Below are experts of layer 2 (counted from 0) of a mixture-of-experts language model. Rows are named router (the router's row for the expert), gate (a neuron's input weights, with its number), up (a neuron's input weights, with its number) and show model dimensions 0-127. Each number is 128 + 32 x the weight over its row's rms, rounded and kept within 0 to 255. Numbers have three digits each.
Before each expert's rows: "mostly gets" lists some tokens that are sent to it at least half of the time. This comes from a sample of Wikipedia text that the model never trained on.

# expert 40
mostly gets: " Car", " Li", " end", " Go", " Ne", " War"
router:084098136162188091090086154141160080071140145121155111116097175177079113126106123134115142215115168158112129147089127091125114155096146133157205106152159106127116112166123158100172158145135102147101165129114082109094160141096137060116131181142097088109077098200105145141125071107132168146110081135110103090190106156095074090109158166150143175078183133114138100101163143123088159120097
gate0:053079148159113101141113136112111132169076116170141148128129115141108170039123111082210059143107098109125149119100139187158149163147158124134179109178162163114120176145110143149133147112147126184182104128127141164120076117122163123134171086113157124132143134110129169213113091152151163166183169135067117081120092098142199094093138122137150126173090125130153124131107162134105069104092
up0:109143153108120114089108088118131181176159154179081147107114095132083112169126089077150131100119071050132104146149100081109115122182160151178151138145137084129051127104127159111133127115130171091098112128157114142083186188176144122116135180088101105068183110114116137086157088161174165113112101128161050152149111155118184138177155144158096145122075136092189140149132150127098123088132
gate1:180115180137115112124104122161131159090068114087074165094145125073106129104093186119134187122141123097158133179163116100136156129140164104125072076083144187089147094150109120070136137130203141151150182118104150075115133105147174094147124186155133152142119114084167129144059092115141114173119112097109039122144159148137143129140162100115136142176132106079165117081143094139043136160128
up1:104055134130105125110155092160114147120175124132119097162151121138100108148045143114097137141154143120146077166144175080137135150094127080076145122071165144092137114126105141104075135125115123181094172097129124105169119137145066095089119145197097114119145157159133112091106115069154159136111170084107122120166160071044059123204151097147158136194117095154154163084131125159105145153080
gate2:141133070125129149064166097145140099144117098141117129161108168115114089122087154084082039131067160144113098133107187122119144124089110172119129150139184170152140089158175136125137110135104123171096165140128129067122067086120112072146167218133135067158117155176077104088149106119122157180114080092168151120121124125135138192106068145152156138136208144113137123154141154111104138166154
up2:102174079147150149107174130151149118082113072115097062131142168121097084180097172175138102125114134156162165087093169126110123127102078165131112128057172169105124107156144161115147073075121140149096104180083185146160146163089139089151160149137088136160126172117103158179147124131130119139112156089156161110183101149131095173145050085173171174102118086114124170121184116146145142170106
gate3:124130135106171191108106110111179098108142106118121132135089176136050131064120144125105097084112117108187072155132198173158143169130123062209145088120137142106104131145123141135184110148082130132130088128137151114102079100151204130088110143201121140120133170119065145133082137155130164138111131142096100127190107099142095101209115122121094115090178121109121162071122129115064134137119
up3:115133095104107065131147101185116125164160172182090125125142093132180155147139065123165107162105105048073179098106076110167113041099099165092136158166159063170138119101092125148028125101142131088117133123135105151146108123144096140123116167086149111087128130153138057121171123096161125141136121100178133139123134148106141173120138145080162192099133126131119092175139139104159167166142
gate4:161118070125099132092118179124143076141150160152162178147072088172097150132120102138093153105116104185163137113138090141101175128125135160076063083091160106140104084157087105128112086176145109114157093210142121150115109132153148065084145116097133162136098186161114123140118112135082145172137109103140155150113090188042091141105108138155154102134118154108134171188130128064181104078113
up4:070104122129087129165153141159160141124179128199103082126089152124150133097120121113122107157197153063155090163119079166172105102085172149146152150146146144104117138138129135148150092100196117162067142105128090140102110131140111114177212153214154115111147084122101120143126140117130197106161094133071105118135154143158088068170189167122133160117119107137156081077136133189117123170155
gate5:112112126085146188118195147116122146113177164031125114138117132180082131109137107092142101168112137177113111133150177101097099191112157135102134129168065141186115100088144095063150067106129156119138079192108148147165140106136080139154081133147135127137157182129142109156081126115138107089145153097091171180104091103091097127154061109173066070122106104119111158175100126126112132139115
up5:047133104186085124130114166155070135166222155129165115117076128141124165066120087119117079086162165097114131097174121061109162151135159147102107134093119162130156189111158123105095135117108059135143194161114152126127144166103122115145104145120128115179107115152133170127102103162154144104108116132081069120148172099161101109087205148110153147118041130118101124091170107163159138113118
gate6:081190133119173130091169117104134103157103156127207119084062096152103122093126137140125152104127098128107091189119127109101143076145113121155100149100231169119095135083121131113116104127133142104161166074086098136135125142163131093119174200188115116124124154094123168118118136158106185131133170098106196154154155149113156099104147161198115104165194130111122157194125147179125107120081
up6:078150139142122162161154133159136121156155180197131100080104118155161117154174104069101083104107145113116101079155070161108138130143121160160123106111138165054080106108107096117164143122143117135082173109145107153145099154082156130145167106120131153106113105032132131131170112205150141083142098192105172099124107083111163084086171142089175162197149113121166096140101111172143141079154
gate7:143149141162146088125091163145130174143112162176118112079063158162136157112225152105151164082125113129118120096152157132120048072089098138104154139196135108114123127124162061148136064190125166131124104117170105117067112121123137093155106155139131159183178065186073148127119179087141130166147168119182102112171137145154126119180153112143161176122158116093106122138167157157118136138108
up7:110132129152113137112160182134129095033116131195142143162176162155137185112144071104158111172135113155183130106107115146085131150125063091099132120108111065141087075139111150142132149066107098107129086113057131088130110096080137145122110130126048171156140149087204118089132119112115175110151131125152129156109110084119117118111149074155145155154121180112104167208067151104123117098103

# expert 18
mostly gets: " P", " F", " T", " B", " K", " R"
router:128106112151183088124103142105146129100098118090145112098114163183144083167109123142153125158082151124119090096068083133188078079120161134121198119118100097164109120133127195080156198122132123113151157131182077086114148120101138064126133200127077092055132108172114134138143118102129129147132131095127092121173118153105070054084116123133121112070178173118085087148177129124088151122125
gate0:131152070074134093150140168130106090068176152147146080100139124071144125103153153124191160155095131149112077124138128107112157063150101139130130143089149126164159098112100192130173053085182017110093112109133097111110172163149107080171140090165099137086141152146155121076118139156114129127110139114153148124101139131195109184119106138166148110202129136153112102095121094157082094118140
up0:114119102173118160168244097152128105104134162196124108153081134123183149179104152103180149179099125143122109117159082112176173132164138082130129170092183126143126082075160123107149090173147031128129108132121114141098136118162079128171128081127112120138098138122138128070103139128128162179182086163150121177111136139110128194104096136130167177146155120156084086139120116169142152150137
gate1:188067116132124126168137128118122136128104154117133142142088198135123139130145122088131087134075106092091131127026110156166144090137126125126088093149085138073112120128138105133142146148143205120097171098199138128118108088141201111095177083213115131133182089095099128150123155151124115136115080146173090121133120014063154116130136148139125121140106065127160112139141152138108168139153
up1:113151146105094128079147153157108116174077117110139071130120106125167105111190101105148166089162123090101147136129128110144119165147161174106113154122183056165110147134112144138134073112125121140118087136141109091165155119076075159115158171162137143126145174127147137143166096115170113137090128056167095150066127163147086186142190121084145128093052160071150163206141133105208109118102
gate2:133160059105071082136095143081140132079096174127143149153164190166047078125172142149099116152157103094158113094133116043129076117114106149108172127173182141095158092089121143129143138141083140153141138092148157125130127138087160075157103149146106108160089175136129166070144089042140113081124137114138111182102097147105113124115150146152156155162124117152158136146095113183208142112142
up2:131110195116155207146144096117151119135136154155170097149092127059136158156118156053150107098106172194095156144144091174162168162116147129101149160128107119148118126122150078136084120110145193163163174126103177133107163074165134172124162089138132143103206070142156089129166140179112177134151110113133124140158161121095124091112100139119152049130081149119124107089141127126080198150093
gate3:186175114145093155155176121060097110109117143142205093116064099085168115040133113088185104118133156087139131163123198103189157124132160082150151076159103090114157099121155132194161135101118129097152107140078135164109173163081164092151127114140119119103169090177133149127139121125121128136112127141132118091163148177109108121126121168093107087147142138150172180097121079158157095121061
up3:138077077131162106136155129168155135083125116107060128171158105187099138197139125196122126092099137148122113165134094104135105107109086141137145147141050096168045111149107095067109131147128186149092136170176086081141118090174114154108182140112131079135033129073142120146154091150113149107113113078148077133087151091142131185141124129126123145109122141169123088183143145086098130119121
gate4:156111106100136178170150152158155116095095102115119128188159157113178141144106117134124171151156155134122208097136074141158131145097098143131171122128106113225146124147164112092139110119123129105082116153168143127149092124091181152136184155083117146174091108138146151127118133087120124110122161142115140084094142077100120133180168123073129143115118153132151185201192203045210112099123
up4:116120156100113107064107104082154117114156109166085118092071158141094106118131127086133194113105070102136057140126161103162091104140172129116070128104174126093124169123123153183139092138133112144137140070123161174083124130188165070139113093143119098053111137093162081112126134133163114144106129053153153222148110120100185191074107100143140112134119094113143073120107136167107140123104
gate5:132128114244088148133132137121115107152168116153117118155110175143130103155169136089164119098064170127166082149092134120142153139092103140102133109172145090047118105050100117143125165130130081081169134149110153095117124099141084106147119133138099096172124134181201122118136169150129147185196144105122105082156150109109084122181132119105150110160169123176184072144136120100084094071127
up5:141097182176115120124137112067106144078138144181120103104119146125114140148124114131124138196110120122103094101128170137174067111080105051090109180145136075118089103137108173161189131124115085109138157128137078130173137105107131113107149112079097093168095144108066196163143130168100145148142145069129083076108140124107152168199146092135153110180144094170157173191099157077093132146132
gate6:146164108125154163122146100114138119164161140146131159109146104137124152103124116159095103110148144123086121107119064143118068130142193121121127177166083143123173083143131166123114141109185148130097146155115148048105168037117113132151204101133161143140144080106104085154176172178128108141148082069123094128159088182121109136100214115092136092155126145100101078111067097149205120087149
up6:120099108093145089158163179088082114127075167100136149132148132109119137135098156121123100113154113153098112121178168134102115143124086094167151127097205113169141209079127087144192121141075115109178134146118120147120169172153087115105030138132150140114120155131081127191120106203114124142138163127107183108111157108198108165134087149188132153156091145171155214131138120165143144140125
gate7:176112173110139169069081108113139107103162147113185075125028110137114087119168091102161132113141053124146162145130156107123108028091079140108128094105133217155107135126172071121060108160181156094129109114143088098141153138110123129192124130157078094112161116149106126113145135120117105128172072178103129144168123112103127098132120156101078123150161160143154140097095156151112105151124
up7:155139151101129116140140152160178101115103096109068175068132175158134098143132090146136161138153118100102122140097093142164170145133127146148153141098118081087122081152095146124197157143062121097102169136123120090063157118151149163130137137131226140189126204098247118163115100067111148167095157127117160104126159160105177154137137137125183140138097173114088128146155110136136114099148

# expert 49
mostly gets: " Le", " Ha", " Car", " Li", " Ka", " Go"
router:104095148146183062124063143147133091057124116061171144099109148213094095138120126150126174172088145149131113141092090115134123129105157084145208116149138131119102129138118151091175157137129112156158184084130085095108158133088138094140157181154076105099080095178116150160128117085094105146144124111090158088161144139093083121083159130111078137051196141105126141133175153116111157140122
gate0:091134139130141160121087132130155076106103135106162121062123148057144114098145152087139145090099086122161125104085129184139108112061098130172125104146128163112157138083157150147104152096142135146104079110104175125060132131138146142196127159126111124133156097140176123116133174113081136094110224102080148108066101119118035102136135156052100147063099116130122097096100165078112174096121
up0:075134140125130155132163109149148148105144179085118115070140082162096095066115098131161090100114066159157096081112154137164138111049107117163136088120149107082108120144121135124106142072168169117082141118130149072078091133130136135094065192123151111141144127168160148112117173161103127165123152132106119119135147154115123109084143236103137131045140089119185110126161152139089174159195
gate1:050131166220192114104133126134135130110128125093092166130134189174070073119056100100092105129084119065051131126130148136145134107150150093154102119153106136191100168083134127128076129115103080095151136087136082068080081100107132108195155136141081080101087088105115117155151126092163157104095132115157114138088139093140145097138171130139150148074149159108124143147131154107092148121131
up1:090082154183136113133117106184105151135105136086107131139148098133105144152092122157061140192154141137060111135132090185161130134162117086097180125152089133126145156149103135140137150149098073158174136108154174115141145106099197137190103122138132152129116078207114151088184111131169111144122100159135100134157091122177136129186134092183110156079129120154055129138110083194048098130151
gate2:103086113170191118098155158130089161099113150096122180145159090135133138125010168081112191078114151153134161143118135166119142082172185171138115084098180141147155144111129147090137189162151121131142147087125104152114098141120153152105133160111055155104133127087112120123145168107107120192122058153090150113131109059106109121120121113166135129136185149126139149129097128161093098200071
up2:121151197079119171185058079133099107139132130189092101162133172149126100122217153138141132135167108089093149124104058075192104165126099090134200152124132115191120076095086131157155119124145116118181128146147126084123098089106136139127123115108150135114147133120172111141148150140138170132098138157107168142111133193099120150162141167104122195115135142178113158096162226119137164137115
gate3:110143119126147166160133180154064136129108105115133054135124070087056200195114160109051106126086130167123169141131126123147111117146164092103098130089154139144091148151142143118153133143140133118155076119095114091165082168130183141100138164076076165138120100126094107125092099157155091150148143089067123119170111132184144145099091151088090109116168138127104218136114089166105168081094
up3:141105090100105160120127167090112108106128051171092145031114170113070139142094129150139112110055088133080097124090104080121131140086141070113149162124161177157181167143182231137156170151119119063144140163087083117134138129131132141100131121127169143131103079137149133092143107092150120149101119038152120110082111164158135133088152117116092153160153091133182126161109133130141154124141
gate4:090078154101149116089114152108146119082087073063118178160126073108124127145093094122131122118157108137146118155064159070077088081135160144130112165089088102109211068167144163113208121088099121105100150130095131087140173122127160223141107138128084115116098143077135127163097119109142120066178113109116130144122090159156108127087118108141065122143168161157107176122113089134097108151132
up4:148170171090112104119136139144106114111137080120088114143125175149173135125094152133126105155063145137112124116163114100088163090096155128171101122086184147129089060209109165080181122119129107092037122077115155106097118151099113116134098158160085163160133106153114090125044059157099136147124164179138099103130072152133110086112124148129072077130158155120083140078134127141090077169124
gate5:137171136132131143130095074151143124128169081172097137202139087099139077143090176137115119156109124156149121110171165169154142117116099143131120137188116151183157059103122155119128162063114151149191091125132132150127159115114146104193075156145153125140112136131055095124093089169102087174174121149080094154161101125121145084086154139133114126119159067112058159112096071141203130121067
up5:116127125184099159146075090153129028119147083085123152103131082121138049081157102115120084107095116132162130161129145117109130154116151138108099128120094099180157098151165161180140105109115130094222112164098152120161136141095140138155149150073133176070113121099099104105080125095164097113127194147088169094143130157100080117095194113198139111131162104145106201106114125122099097126136
gate6:134183174098202121157084168129091086116086132104048162136079084155061156132130136161153129096089149164157099119147140146154126080126098041136187144110132152102136169153087138140134083149104170151121170126106124123086092165092155148115173117143103176109109131100125146153093094133146101154101176095087156130141143143153095134088137165147122094123111045101148138134133072132071134198084
up6:137203086168169111161052132091099111053112169152124137125129179108133124178052124164105133139092152152104198126143126146118136126166168097123165116152157123104174102144121111124083121131137158148100023104087168167106173138145137168124221156185124148139102131134174100132131151158155129102127156123113104144131111109182112144073155134152128102160078133171144108135178141128113118161071
gate7:167115197116164180147121100125078130146091153160114103166116163158110083176197154050127151133136069136145094111092209111155137092135155099110140129139163079164128068096083089142073144174107113102118118102158126118080101174209136119197202112171122146135083087124133150139127172185107118105140116137085131101116097100141107149133130130142155098093157134138162116124130139135151126161064
up7:091133054145079054131144109110199117089130099107109142199138122079138148096139148183142077145128083093163144162116109088130151121112099131085096141164146125081024172135137050084148130088146165130074137153129138110092117143089112144105117106148143170107102172100147133070100074117142111167125159144118129133139145120053126126137134111089128162115138130079089087188145112144126169138179